From a checkpoint of a small mixture-of-experts model trained on Wikipedia.
Size: 16 layers, vocabulary 28605, 46.2M parameters.
Experts: 32 experts in each of 16 layers, 64 tanh GELU neurons an expert, 4 picks a token.
Training: a variant of SOAP for the experts, 313M tokens, 4507 steps.
Below are experts of layer 2 (counted from 0) of a mixture-of-experts language model. Rows are named router (the router's row for the expert), down (a neuron's output weights, with its number) and show model dimensions 0-159. Each number is 500 + 25 x the weight over its row's rms, rounded and kept within 0 to 999. Numbers have three digits each.
After each expert's rows: "raises" lists some tokens whose logits its average output raises strongly, later layers aside. This comes from a sample of Wikipedia text that the model never trained on.

# expert 15
router:532499551439530498513457481485534535491485517509491501501536497487486496461538502522512437516507513510504557515522494481473510528494512493507496503515463499460452496513541457454523497498523567495507508499474496523512470486483496493489448458568509482507494490498470481518506500515464517505506496483460461513513531510550506474510539467519487473492541524512528499465542516480453482526497523534479521474454522517515458528463488524536481466517507533505488471491491485497497510501449438
down0:416485505517470474539509495501515493527531485463475562491508537491499463483449451509510520507499482515502481500514510517477542523530486517481492488472514503518500515467495514485488529492491514536512477492499463535475513516481502549550496513476521469469529505509526507513452498531499549508472524508539520498503516501511521526524489461459474539494538458532476497495526532523501455476492477522508482500505541466539510503523480521500498537510476507500527511434488507487486501466485518
down1:526465511483516532493494492526466520501512505484471478531476492513504495522461509485478467510486475439494473480499493516525532482504445493491490507513485485495491478514479481527492479444544471502488506509478485514543482480517492471468480498524466491576480505527493510503518544498487495489493469493484461515483489485533499483461512501490470509499504467551496472476480515530477539508436547508501454533560558512492523520465492519485487477510499476539481543523500492495462452522551483
down2:539484536482490491497488501465534493512493489508506520540560448507502451502494504498525472546534506514503452471529481491493512517474532532490482526525504500467544458515531496484538528488490533497502552506483511455459495496484475497527516475512475483485545516465480467477512495525514470502474518515492467516532496491491531499519537517496489460524524508484490450508502532500476465505507458516506543490505504496470500503499499468513495471515490569486489499477486485470482485500488494
down3:491539530485495508507478527492447495523506507465548503495553499529517482518488546424458479486510487493485486481477492501550488495463519435505500506515529537486506503510476505514502447477552515487509520475493467514501478511507465535498526504497507473480480468546496511523492523476499500529511484562565493509439488467453472548521461460515485536533486531491497494518492495508473487493480469471454536463516494484529517478527483483524459500500509491507465497500540497514503482476551529
raises: " the", " his", " its"

# expert 8
router:434498525501488510462528500507482446496524461528523453518470496522507526457489486493482528493506570507471510482476532517489513520492450525530476486518490504492526480473504503523489516458494489536526503529464537509474508548504499466501508482518501459499487535479533461508484483509500472501513494520539460506504521523512487493520512513456514520494515470577472472517539483515489558490514544446504534539494540470485532498479545541517517524468501460488493519494500497500499524481504498
down0:539519497507510558536501515483478541491510491522469503475531478492477526513513451515517466490527460503489466501515457504491479451505543507469478532532500477526531497505492479502514473493491485475463511476504472508481498449479473513464513500494525531488519464465496511534483542470551495485517522511516568464508481471521494553513447529539521497497470569485467521478512520499487495502473450462478498531557532547504511541496448495500490495509521519457485482512493511479474494461494512
down1:515480513484505471447492490508508492562513514492475483498494483487476495510487505507510485489521469486468519492456489510516473530512507488450471514501491519480461491501506480518556471510541469490499500486516498506524485500485513491543526511545460494491528448523465453496528511514476456471497471507517538528530481506507479512482507527500499510478490470482491484498518511516491509524513482465506468553506509518509490514469489538520468468538487502469466515534437441546484492558490502
down2:511512437499548527515539517501492506493527522485544499482480501450475511498469478535508463495534477480489454498539494495503491505531564449474562533509440470501497489508499505500478477474493458474508475513541503501491486478481511504510516493487518535490510500508477491555480489517557511470494518472491530496504505490501501515482472481564501497496493491488495506519497506544480450476507515427491514454485502504478513446485496486500506515495487482479489533582467506500513450502502470
down3:489485462495506513492511447471558496501510501504479515516474508465466544564498482495521493495510512486476504469545509503506477485499503491466513491496475506480502467499517522517494530516512486514521457530484489454498477494500512502511515494520561518506536514490439437494472507479510511500515504520478508523415467505561508495528474529536500492516544484481505501510484500506489496462519515475511502509487515484514555436526532494503489501478496527529501532511470522497460513539553516
raises: "'s", "’", "an"

# expert 27
router:475494508490520505454548500530477545468517502493480499477488516473494478509500521549485478477494474507496475545511506470492507496506498437495505457506497507537546481516494468485479474452492455483545470514490502477520500469502550555511533504502527521497479493477477561523535518519503540510484508474507504511497510508527513490471528503513487528503474488489493517492489522453462504503504505454524493491527511488478527459481510472459523491473485483477535520519485511489519468518469489
down0:520536536460470475537534504568500518460492498480537496498551475505497528446507530507498414459489475505501474506510529517494519484496485481505521492515518483522489499514480507467557513516517519468513489496502480487456518499520495521476526486521504533493494503469475524513518555479478520552481492505559477495519488475526522508508505512495480497482483526510503510480509490453480463509496499525523492502491531485512542494471521516507511546491509498484460502501487491500431547547506558
down1:522476536464507497536526487542509504496516497475520497475488534473513517507523530490512483492501485490466512503495488506498484473502507502462496468526476504500531437531509532545516478490545492513513483470542512493488532469499480516493509517542494486521509526493464497477469458488508512461548520528537466446495508528481487507517488524507503515504481500479507509511481457516515471474457483535443511513476566482499497499518505482426510502491498508515526539496491489457488509497449471
down2:485515488496482469441490517475467511452515512522521497498484490537507506545505474489470506514470455513476491508437407506477496461501540516533490477536490466483462518493505508506485505516477499503498515517533510505529567517459505478443513522501517498502509530518535529484516480484495537488527484449534498507491476478544468437496461548518521494491494495474515508490500500499541468512498503493502515531546511532514503503451504458464491495529575488526460522469484515547500488488465485
down3:483523554468531507495463497535498533544474567471485506428524468468508537473522527488510548527480499467481491503538491466520472496490557523549477478490510528481450507499533519530491522524465522528496499503528513484511529482502514519503491547492475478510510514510483537445526497532515484513529478536486508515476516515466490497473536484557501547525461498482488499506542481544528512505491535452497462474500461526491561475523522513479495497519496550475497508466534502517499496505521496
raises: "\n\n", "\n", " None", " ", " its"

# expert 6
router:524469529468526496481478519465550502530539500489472491496463497501490529495503490515484514473480485512508511465491510452496475498533508552489479509539524496457465481467543510502496494527494499476504486481513445457493471457505489480489507521539468490522521489465453516499452473460484508485491497532470495459486509497527525489510470480483491517475497480471482547473534514500491469505490524524542497536481465521510494507475509474484518536472518485545441529519476461498438483510502457
down0:489473507479510488485492497523497500480501548535475550491508468524482446547522475482516483495511486510456517508497491527478549501497477464520497500525506491506507513492557487538506546487473457516524533517487474443492543526480491522527506475509524516500488469484511518456514516515502485546462491505510469520492475510487537497531489498475518471562454500524477426465493508511471483483475512483494480517508510510477540460492523468510449506441532512488483492431510509486527478489506482
down1:505500505474523515515514517518465518493458467517485464488501514446529472486484526496507461511515507485551495533487529501543532514508498472485522527518470477481487498522504534558503462519484501519477488466420554509569475493463504476513494472464534495533471505488479515534489505507504502521477466483517492560475481459541509505549511486513490471489475484527489537499454492500500468418495463473520527538490504505485520472485502513510495482535486540503537469499510545520491517467465491
down2:494494491522514512500478506515519493461532504452518473515507483554497515515532494512474457489488489515488529508494482541500493508503506475498479496534515477520455477507471513513494473434454489523491492510552450492475503500463480453481483492490469510486499498478499511548512480503518467506453463497492493473469471492528527457455504542527481510503477482441497519509481515454439478490534510542569488506534492502487486485550488475486536488469507521509487512488507551494493495539476536
down3:469495528530494511543534496538519538512467491442452505497476482487535499517497497488456490455482486492542455484459504491512474517508525485532487472550503486486466474484463513550525497502533524494489511515524493504500507577482497549485495496516504522505563494503497530514529470500485469486515503525493496499483484523505524479483526483510503460513528525508504500471487493524443471521469523492479465456522511552500478467502492540526538470523516524484475529505505514537481518490487450
raises: "–", "th", "×", " lb", "mm", " years"

# expert 3
router:458496508485488483493494480502484461562523489487517467541541485515508481495483456488488499534499468511484508518495518528489524513492495456489515464536528504508511517507516534496487503493483550532497499484475538470516505517509508507535482498526501493502519500498539504491462489512499438511508465500534471489530534486469466491491489465465527493481505471533498458502510546537491467553514509532535499519506498458529494515507458517510538523507466505509509516429549474562483535478494469
down0:543491542507515524530495497441479469510523501496479523514545540521445504503483501521483506557494531515492488506489518525534495480473485490504466472494492505490512493529515494468501504445504495522511517521492521498507498529450508517544455479513458504501537507491507513523447468503494539531517518451463554511480471506489500481467502481509504521497467482535511549489509492503483525491491491476544483462499435537509482527482486536549551431501497492432487528480519472506525534502531549
down1:517515446519475484526524502559480497488508503479540520464507480490525450549491537510501536497492502474524526504494489512485486473532453497501488550519482462447528518512475538491510487502461497510478540511501474488528494560540493488524508472492568518491516505508503535484519490532504483511493477509499490521480505522515487504514521483499525492500505546533464491562460534472511475501479503536529488508518486508521521436533551482488537509522503502528487451492496510506464526455474540
down2:491501469523508512474506537570459506488505483475542498516542506510483477494461495514508523503509517505519467493480502496466464510469465532470487469511519494503476481509476488491530470499502455519495509520465520494503540535505512537535516496532463519515475526492470478446474546492546559540464456514494476519456518509492462504474545503461512534464528520526510501483530473496490503498478486528499506544499484487511507487508498502534521475510528480544503506521499554523479481483482517
down3:501502536491484503480479503529517516512523489501482493527505478465491513464545496492516522460539524503517491486485490512532469511543531463513527522460462490499483516508517478527494503511478513504509436484505452505484480508477511473480484548473530481489484460534492488504493512512507476503460542559479530484510482510528523486499476512532479534519504499521497513494486506530508511462525519523489492493505496516442509504501481523484489527489501464491514504538514508502529466554466503
raises: "'s", "-", "qu"

# expert 11
router:441508494540521495460516494524486469501470500485506475472528502499529477527484480453528530535463565508494496486509532527509469492486462522465538502491529501526547469470516497515528520461532457497513507479504511484495516556507459488505517505485517496514486482510521453498446505498484458503540489521513451481521503499507510483478527470476493520505515507497492465485489528478458486526455497508469571533505555484488504501483509541528487545490502485506525494478512510493539522518559508
down0:523506484461482501520510479455469540539509495478481535486481474494522503488485536580545528480505477472563497490534491493515505490497515472472480526480488492525487502534454490487492479488459506500472493556489489486500466485496499462503505449520494506497487472500486496490500500518480533498514454486494511520514464512505504494445497475506498488467458496486501516500500497449447485497498532494484508544517457507507536530487492509494485553534458522488545482508500494491499455500465498
down1:494517508495466497464489478529478509472474490517499432520541462473513491500522482512497499498479526467522508504524523562538539499486492449481513492466526514489479528493507495518498489549495528542514491469474495513547562489485534505495514482514534502516491497505489505503505476506466462511480511515469478491515502489488494488487509504438514519496488475510509502497469537496506483518555507507473473517474498524478507510512491503552516504522528488487482478430504518551487506494476503
down2:515505522494536511480480514513466526511477476528494513523426508516450581508517465504477511556467485547485536482579506493525496510553503496486533494535475486540526518509493505516503477523459502491500486506480506463505484477502527462496511505529477490528565496503466460508523498520508504457531539497534512538519473500499507521510495489564520471495493490533501510456506518497476518495537496531489465520441509487491544522464487458509517549510508455503484489486536460503481525485487529
down3:449553517530522540508549492496467467543485496506531473452501530580471483511514464527469478490526519515490520526514515494520523522492506488509517468474506471511505504531477455504508514492508511507504483513487506485538486521507497505451440480464471481478487515539529504478514476554464493485515484483501499498511499491516474469492524489498492467510478562529482488544497512529476503474482523486469486504546534461522469496507474548516531487483499504535518509468451501475507506537498534
raises: "-", " of", ",", " (", "'s", " and"

# expert 10
router:519506500519498523511452495469477503491478496480470550539510531507489502534507503546516457510485467507501497473495516519532500526498529477496506511542520503525492485513478553495483546511497512491483525516481510504494508503516531507476524482498473531494498543477499489548503480497493487510476491462496488522503523568499452475509525478535488519545499541506504522460495513559532530452526498492511509501448512504493505510503497486499523534524562507465487526492480474471531472475475499
down0:491491512537490487456477538508516470440479536525492516492507541505508488536498520505515495546503438487551531484510469511490524490540536481484519545521518477506526514512457490500533522492512476496502465433510515510501444508472544480501492508464458459475484479493500472472534505509512481563473532507487486458519510492488474451508467554484543489497511542473540506509522539444460471519474513485447494524485492502494500509522523496510521509540513489478524498560470443512459492471518489
down1:490496486463485490489553504502523510486479428490478495523480531515504497493522450521500496497491538457531493498471551482549485534495520487506453517495513472514493504495492540539530458508505454483509531508478462447490523532467459488527483518470478517521435494524508511524508476499482519496524561480494472520499508471485528481536497489522507488529503472507491507544487509502472494501472550480499541495527515514510463522522470483502529511446485509509498459548534493454485491492483493
down2:519494480475525510482524533546516499517524483495516482468476494460484531488513504496487508501494499491506522472465470514507483498520502530525492494482490530549490542488521505502484462519424527538514452504518501492483496488480495484504514512517507457489471508527487531521509529466493504464514458471510522499465503537480522487463521543477475467499486504512479505475481489580523496481403515482492504498511502477524509539471515549477516513473525480488501501497454477494479547500476504
down3:501521515467481473459513497494487478507495513500542529545458525448488479495523500488521486526492531495519479526515497519535481457464512474488533489480480465520501496500534513469491536509476483531487502482493484514506526502519533479509521519490502486508499565508514497420536471531517473520492509472482499527480489482514481514521503489515471461514478492480512513515481509461471511508500443501469497540464478476491504502469507499517503525527504552516530461470514494509527539511491480
raises: "acks", "ings", "uck", "assy", "ered"

# expert 7
router:526533499560510519481494517460485488526515469471490521489491530535530530561514515505484498527500491498472540477491478469524498507485478467560468469496526503529472495536470528506542520538541522481507497507497533500516487495504478532483448475510494505524479523530531505462506530467545509494482479477513523451462530522547468439531519488500508513546461514515529493518517476579533535477496503481524488502456518525492497539506521480494461478487521504464519495523497514459538522503549535
down0:520502479527469502522480499506507454544506469458486473493484508496497528511489540477456484531510494493506533478505515471516496492492473515511461512524501521509486451489491516475516494467491454465486543512462507499561507527501480494461491474533485490515519448491506489464494504476529486496558501488513536519494541515503497504476499469555511506522499492491494543485525488472487493483497481555485547467526494527448557532479481461508467528517519491503502546491461453511505522536491506
down1:457494512531495474487545513463471546464516455539497485483474536506496453524490467505504526510500473486506502487529499464510520490466518472477485459529519522508485516469533492530511534498469519511511483516513512496507576489489460519534523491479537508504519557504533497510530508501485531513541519532491457478487502499497509527530486487488485526489493543488499489506488534476522492499502489451540546488529479494510563493478522480477476554402533501499524501501504522502467515450524500
down2:484492508510536490533472463511500537480549529520476533472506527512505515521501477477461517464487499473521448583490527510543469480496505517498521532517500485518500519513536501458465483518519516458469492496468491482539531494522520514483506469488522508466507468488536555484458523479515514466464502513496529489484531459541520464504517498523540498480471529496465460479473507517457493508497497474497487483543473479501536522456471510488470477459490500510498466483509494479532520478520535
down3:536491497484480497480493521509504488477526491469516549544447533470521472504478488489478513506514520447503521517483534514497509446522532505534540531478509508495539515514489504514505514501494510488480531461492465462499476482486550553476520455504447501529448482526477516499482481500568536500486502467498504486509455502534505504474519478469499514483486465504524452463504444435456482525489496502493494512509481494501487499521512522449521515512482495534486490484481510494473509494518464
raises: "ious", "oga", "ments", "aceae", " brothers", " Avenue"

# expert 18
router:492507496508515525496489526448472550502519490531475524510508478518490509458501528445484532539517556489505522518502509492521493473502519497497523511507532530490491511505545478530517488508525498488498467493517497494503492533544499482496491454510527476513498487534503494426507507539513518511494482473478454499475464529489501502508461470567518446473504489483511480496519479470471526486498524511502495453495469493508467514514456504497468509482517489513504499522511468484458480493472496
down0:439554496471496452494477472550465480516512481478504472494482543520513478481469523562552546509497484490525495537530474520454514512498489528556496496505585494507472547483496529514531479509461482490541466503484489484517517516543521553527544497529509545512471512488461494478498493486476530513517504459493483510480447484486521472513517486506472480469515472506504504536489508539512478455486594512506547497476515486513524497508492519521463461467513495488483499483507496502533489466447491
down1:502484514491489514459523482512430486487508491503483487441522543539534540512514482491463532538481487490484499559480469533562506522505485442481452487523486517516517469485508487497497466509501512489553517505487519473509483513476477514535476512488505485514501545502515467531523495526457523497554500483490470464505496493527502546474486507478507552553519473470479507544531458522433472556481494477479480473515518527487501502482546496536496464460505496495473484480474496492540483525483525
down2:509482501476495472517495472538506455520527517483504473507470475459521476532508502524453500508482494507480524493527493530501522504501491499508513499452513481539481569526478528497450560469498486515518483481490493471490481500503468490492521511485487488477474531501500526529530460490510493501487476507512486494529469511550524512509517498489513485491516483502463460513539504470520476528476492518527501475529482527523494511507514468513475549542473519489489510431487501503493524518492455
down3:426494484514495555489468495529465476484468475547453478541502505485491472535472518499552517497516506500493498532547519482501512529484505503504555498549521480493528517478518507463486465467441500483486482505497569515525509509496483479516516515475508486520467513494504531507545492529484492469519447517496495519517500528528519482530539487459484490446538515508511458522516510479521485500520501468512474517500475496498485508569446465476503488488500507499509467533560498522518483507501531
raises: " the", " his", " its", " these", " this", " any"

# expert 28
router:510475432524512505546564493529496445494458444539503483539466510510497522488461516517481502530487500479486524552478503477525484513480504523524474525491465492490481473512475504506521516460524510537509481473569523551477514495492489532501540464527508473508515518507498487463493500473542477523529502480507520509496510476459500511490470521514490502532531487516508536480474476451510542466486519533490530532491500516470489539538498483530502473508517471508551517526508546471505481471485517
down0:496560518480509477522506506493501489489485530511445508507526482495491499521465491539535488485503506502511460536506490497506529491536545468494473547490462476517516498465484493513510497473504513494497500490500452471532484513474536471479522505521458524495522509435482489519526547534514524507512481501487503554555476509443523528555505476522481490505500490466497533476501554508504512506492478481511500468483496544487492501520530496519536489527500481476488470511525517462496508486502489
down1:497496509484482512482515485485503540522465534466470538539490467535504501530488556497487487525463519537483473490549539524517496503504517493490476447502511452506498492481526508467503497492512479506493564505471480486504512531524506483562548546492514495534493530490511516511526494530517509498498452522498477496522480504518523479461566484483507475489519489505472512482519514516506458550512454459498500472516489505502503483494514524473549502497522551516457502484491489515477525509505479
down2:489524473495501516513533516486483447485509508471475451462476481508494488493451467505472484493487520484515460547488445495500505508505516546482477532509432503480510485470522512503546493470536470483521507492477516524497479512529482545512501486490488497502508503525467507532533485445492473554529496488491506522538488455523483527460463485487485461478515516473502500510530480448531505507482492568457519512465539459492548496490503471526493514525541454469526521505528518487482495538505459
down3:458486471512541454481483475486459481468514531505540469497501500494587514505511518480492511517509510539481486509491470482506505494526496528525469480531500499475491563491478522525532516532514497511507488471503545483504491535517511534501483533500490512492488471548512524485464476513482500464531541441510477510536489535526482491516506477485470498492486514477510474485545462510501492511518565465517466466462495501557472463478508472480517509482467460468517469488506525513490494481485506
raises: "|", "\n", "Ch"

# expert 31
router:473533523510502472482451474489492478560477461437507519491495529488564473522511472503534515541462499486496540466470475502491511500507448508531469514510527492545488509546430540482522507549496495496481519500513505523473505511509516523510513515520494521503479480497493471447508457503437500516464509472477498459524498547528505495496525462461479527503492507487530500512496516542527523456482521484504497490447503468553499515522569521495550514515511530465499463520508522493564506498494496
down0:523535481482478458503491516474494452475458499510489492501464514509496491484449515502520540474490521487496470494534507461488498486504536505515495531502522541470541498504492507520487476525545555462471470526529515537483524491480482522520482508525487465486527527504540505470481511505524485480523473528517502515483487476503462516473504537481456502496527489512485467516491529489497534456508484501469465540525490470465486508491512532478532485506507502464494499489497485455506575522518523
down1:489528505559519496506514490539489489523480536505504505529508470494515496525478513451532484461499482513478464514519487513503478526493509484518490493491537504480522457473499505519473511509499520514507481509495526447537502538491475519526501507468506498491521501488512486471502533494486500489500512500524562508478466501489506510457474496473468476543519445477508482495474567512520497529476479510543487479497563486546545555506466469435551485541523511503488532518471513519469493506556457
down2:498496497513495556519508508560523494493473488490468490469467484495511491502504494480472492514507480495544452504502513480510546511499516456522540487507477499461473496484433484566531534500501481559509485482471499490506511496485476491505477518478491474517504500502482471538469464477489471500491509457488486480503500543476494513486507531488517507474485461506515544470504505477517530468497491496497540466579536510495527461475484521458494486473461543491492509572580479480480481482499516
down3:484515524526482500455478518462457480503501478512465505513507492477528537495518505479494535458455487538554528506481500574521515507525473517468512442532517509477531468501469519461473495494502484491445468527466500506481494529497494469527505441523478467503503477511457506498550514476494516517517482522495497495500493534507495502509484517547515492522477502488550487482449472496474520489515510504515483508529496489440542543488519470447519508499529491540488514510466481483469504508515528
raises: " Creek", "ious", " trees", " Street", "ville"

# expert 16
router:550512489533480513547492496486467516476481550497475527541533507493537531507513502487505494497554470495517508508503487524481504516508525490515447487476514457519533550519471514498495458465498482515523499546469487542466545486494526483501537501462507524508507506491513461503482559517474543489472474475519544538493505496481472473549512502482484525545486511480505496511511477491512509495514470430500496526485509502514487511523483526512535501516497512491496482495485536551525492473529548
down0:469508507499480480510487486443471460429473461491503510506542529495507501465521526485517533484474482482540513508489487505490474503486520528493446496487498505507513489493493507468522483487517483512514499522518509530520518468513544522507473542500493488497525486475531456513535535526487478515498519499491515454502481487472464477505509467494516519526491506488507462509521458530494524510484475480517527494524504527481472531479538504481526465511490532508521471475478553508559460518509492
down1:485514501533519557461520463485493550521505481487442509496484546466499509477471472515472523505495507492535520454489517492509477495508499503522504555513476513497455510538491464473531502499447525484514519448530489477486515478509487482510490508470517499502480488491524525450498537501513466507510499463547515541456503499511529509466474519507494468461460504507489459492521507475525506515520495494514510497482472496482527470512501448508511517539489519466499507535496499518474479486458465
down2:539511485481489457497503514498529562489571479503459479544480481491483477504534504492524443502468532481546493470500484522574526456502551479471524528484478484498477447522477488492511499502516527521453512472492543463564516511492458502537464522511518545499473499502488522541495506516525523538466518482532439519508480506507483493506482518505544492512496464489508518525500481507493482497530499497498498477502468500480511477476476494487462485548536504500457523536487509513528516570494529
down3:481490536495500517505481528506477501467489502511491495519478516502498505542515496526481465495501514527506482487469543506507516515513489463489501513534534487511456553523486530459489435499493511509478535477450483475499468508486522537531535513514478501492523495536516533521484548503516510489512505489477546513445475476504575467458487504473485488519475509494487473477478482495499486510509550470503505487482499492522539479505502466520513519541508478487488488535483499514504520485492467
raises: "back", "ham", "ova", "worth"

# expert 1
router:493484494479494487490493492486542487476506509514498507483508492453494509546501508505545526503515467496504485498514533486501490409515552515508503516538481481455509489457524546507485497553523479523494504484519464504507492469503503498502465528521579527508514503459465496488466507470505512498456527497475489452499508480473541518515471493507483534484539475510492513468515510490483488509531475476484463524484440526484455528472510475481485472471538490531448508491491519505482476492448498
down0:483540483501523469458453497508554504496479491459534496508498473499515500539478506513573501525518492535492489483497511486549464546476477464505507508494566480543505534513503478515496475488451503525472486558486519499502490505519429453513516491475513475495457507513504498485505526522481444498484496482473495506501489507520513520478536493472505498492495543494503488513491522505501490518535549518462499512490504502535475500498487495498514508527470459506481504467510503541517530485473514
down1:545484466503476498481494477486527525470505489536504499479516504467459497522496510519512506529471497490494515480484504484524453508535502507541509539507492531510531523490543506466442455497481516537472518470535527476545491494482477512525503501517530501530511503510559476498487486503497490480476481469462512494499511456480501489511470516528515471515514490473479497522477510486495524482477527467544486511522481517537436485492503518478467521546498482443474518500502495522498499481517530
down2:519488508445505523478519500516537497510478485550472489460498495462510520526474502498508487493479515518516584495489523485502484512505479494464509491511516469525496499515508516465508474531489505478511490454500488473482510475506441494505512504477517488533472519452485489501424482516490491528486497499536481517481478515503514464533446527514498508516491513458462476515498552481458508509575505505452471535492471546507503517504506464515492474490501497482501500510517495497484502517535503
down3:485497513478510480453483426551524481572515498510500469538510523497548497481495414494473468498500517522470480499483478495512532506522496473542509481534518449488506503494466504493492514484498492472490532452496506498495522504500503479495524474452466512509535535476507499513542493501507510534486520482459496517537506482509446511519505469480543474523488491502507509485459531483521480509485542514465504487508522465498502531507502548521557564523480538487494500488511474564552486520475532
raises: "–", ",", ".", "th", " km", "/"

# expert 21
router:489540507471542525523545487471477531502487514508463461538468481500479475524507491492499503505456505445516495527494470462483488516489497508532482483484495538522487481500510445464529496476500468476511480507493474505520492457452518492513457469500474524502475476482512541486502531490532538512499526501520506502477470568494547490492482532465515532510473500488528507515551483507582503538507513533528550460470514519482498489528521494532488497537509516511536542463536515476518495511487470
down0:488497465508484538488490462490537533509531517471509487494478478489495488467532494505510494494495488565483508520534520497490513513512515452504440519511528504497462494486508521483527503499504508534532470501484474517505505487499498486497477558500500490473449462510481517545555526508495544481522495483512491472518519544537479500465483474504518502512530462531473477491540495553503507452524494493499518493480521512530455481528556496544506460486491499491471488497465520490512538505537514
down1:490433521519535505484502477444527516515511520527497502465460488491438476538478488499521504528505479458558456523489497519484505531510480492457536508496505494506508537493504450522536464504512548502485519491528515491528551482470536509551507498463485476474513549525515511480498515504526531495553498494540545517500511494495496518519508503467491532517489476519545472525477513492509477518517518447483520491518526512479525496514519482434534517476500470504504466485515469562511499480512536
down2:517492479499503495478500495511555494494496536494500505483498503523481503469501505520482525535456521480487497527455481484498473543504482478498517504503512467530514530507488490472436467505452488495552481462501461527503554488490543464495483496469500459500486492481483469457518511518461519528514500484492511492496530506508521461480476486527472495479509546547512516491477472542502482512540470470515523461485526512501500523506469472520492517551485524482505509511484442505437487499500534
down3:507480489520502501491512531457474531471488466535492526489474493484479544515494498518489492500505483489481480507494492513478510508526475520509478543495526521505509467520552505491484493509478489550508546498491488514470483461521486493539486496442519507506534550489570466508515488460519482460513492494501497530458474540470536505496464469483540474534492485521521535492517427541467495490479486526485477446495507500491488499476528405484511479488502482507484519499543484500510461440496512
raises: "Scientific", "=", "===", "Personal"

# expert 13
router:495466531460537501456531504500523507493509555547466492502467477456518534504501511495487501461503487475532500498492510490545485477528513496445494513483516476462443490466537500465476493527437484483481495486515492482478490532511474558493518506494522511475511523473500509536505481517485498529483551520521519505480446509449541458525475492469489496487531476486448502484515531532480472489523426486536478499492449444491484517482484478473484537513507490522493496562509483527494463487534494
down0:488496491513560476523503543529506530454517543506519488489476474471495476487502496514502479459479513509499487512518463495490465478512530509486515505505521502480489518500467508501467488506479485511494498544489497496461542505567475519546515529530492515476529518514506510442522495455488487514488506500518482508487502502465496512490517507494522531497491511409533491466530498478517507529469480504458505516508473473512511541485489503469487479530523463562525465489467463561512478475474475
down1:512511492527499489467503511496528555492513519529514505516505538483526486489540517502513483486459506505505499504530513522470491506560561479498505484457551521482485538477529490453525500493451495545488473518486537480500491534492512513514461509533539476511526486481501532494505496511505488492461473534504534497472466498484506520510470532511522477504490540509476516503480490456502480462465548517487484498435482519514515542532445515502505450481457572490504500517480495530519489458487507
down2:496543490472499508521522479513490496498471469527523531538504469535476519504513527483515494521498479515494521561505487528503484517524551494500497482488477544520578528503516464533524488470542515527480498484507515531537511522445541500468481484491513495500477489507539479466500504501521505491521489504507491509498488481511465545486530508522516526502529501522498454543502450482473468510508490476455502518509548503461527524506491528496486475548528464487557480423497498494527499514459492
down3:459527486499480511522482459526471495520516491510500523462495498500497535489490534538493524499540529539477565504556520500494490480506515491522502535484452489516512517503498485494492493507495528482486505510488512497548518517470500514507458538496540526513496494552480540505488520496508453485447439484522526514537534488516465503531506476494484488485503513499507500492461471502501492492512507519460539496547502465507512499521504534488453496534496468476487533484520510538539448495510535
raises: "–", "th", " mm", "-", "\"", ","

# expert 2
router:453518539532505497535509482530509499536503472480498485517493522527525465506473434556499481482507444504507483496477492437441489537527466503490508494534474506500505494472544518517518445500507469476465506498523508495484473485501472485503486460464469500476495469498507520496505464476468539523519518508534490497473539524513500491475507467531500446439458529489473534474502502527490479517486518504451476459535543499504519507492476452532498466497498453520474523522542471500471501490522531
down0:527531473494490477512518478469465485490499479526515485492481466509496472482486517491502490490493516478512506517520474519529489511493506493486476486510496549495488518482506488491490502493502500505534507450509543504488480545512517538499479534545462505471505511505502480504454524520527471459565502524506524526544485495483470509486487504481552536545504496534531457527517466451508557524497478500490507518487550500490528523529510516553531515480508466495476498500470531486547488523488534
down1:441480477540527523532489505454528488545509491504463534508497505489477542495502502469532464496487530470513493497488516483450514527499514501472468487486488510541500490512495483494531485498518499486537481507451492502459442512483483500488547462475479496483508533468507486540498523521506530520534484478502486511511459479499499502482519494523486457484499491509470456514508518448485523513505493511525525512516517457495480480518474454526527547527504508500511485477481470468528535521531527
down2:523512518460506452536495504493471486445470514483503455472537482507531524529536479490537475539503475482500489499492469500526456488469510515468474496490517530514470556551521476477480497495525508551496548470518497480520465517497538516505458477495525516461454455507502492494505474533522472481494464573521525529506499488512496489522495497475484553520451535488487495494505479535480464514542519521486512508447508495511503512529482477509528496491525490503514495513482562501484530516433519
down3:520462493511539537479492469496477493498504491503461523485496507494535508472539496497527538475496494520531468454470459501470494505535534529492500529491522471448528516464492489485527517477494483503516500510503493513511462500515489493537512488492539513534525477480516503516498499505466497469488523487475472501508481507425529476517526489520507468489485518492490488494493538534488509460518489540464489515488482498493533509483502530470545485503515545486501436497490515519504479485499511
raises: " Other", " However", "\n", " Although", " When", " There"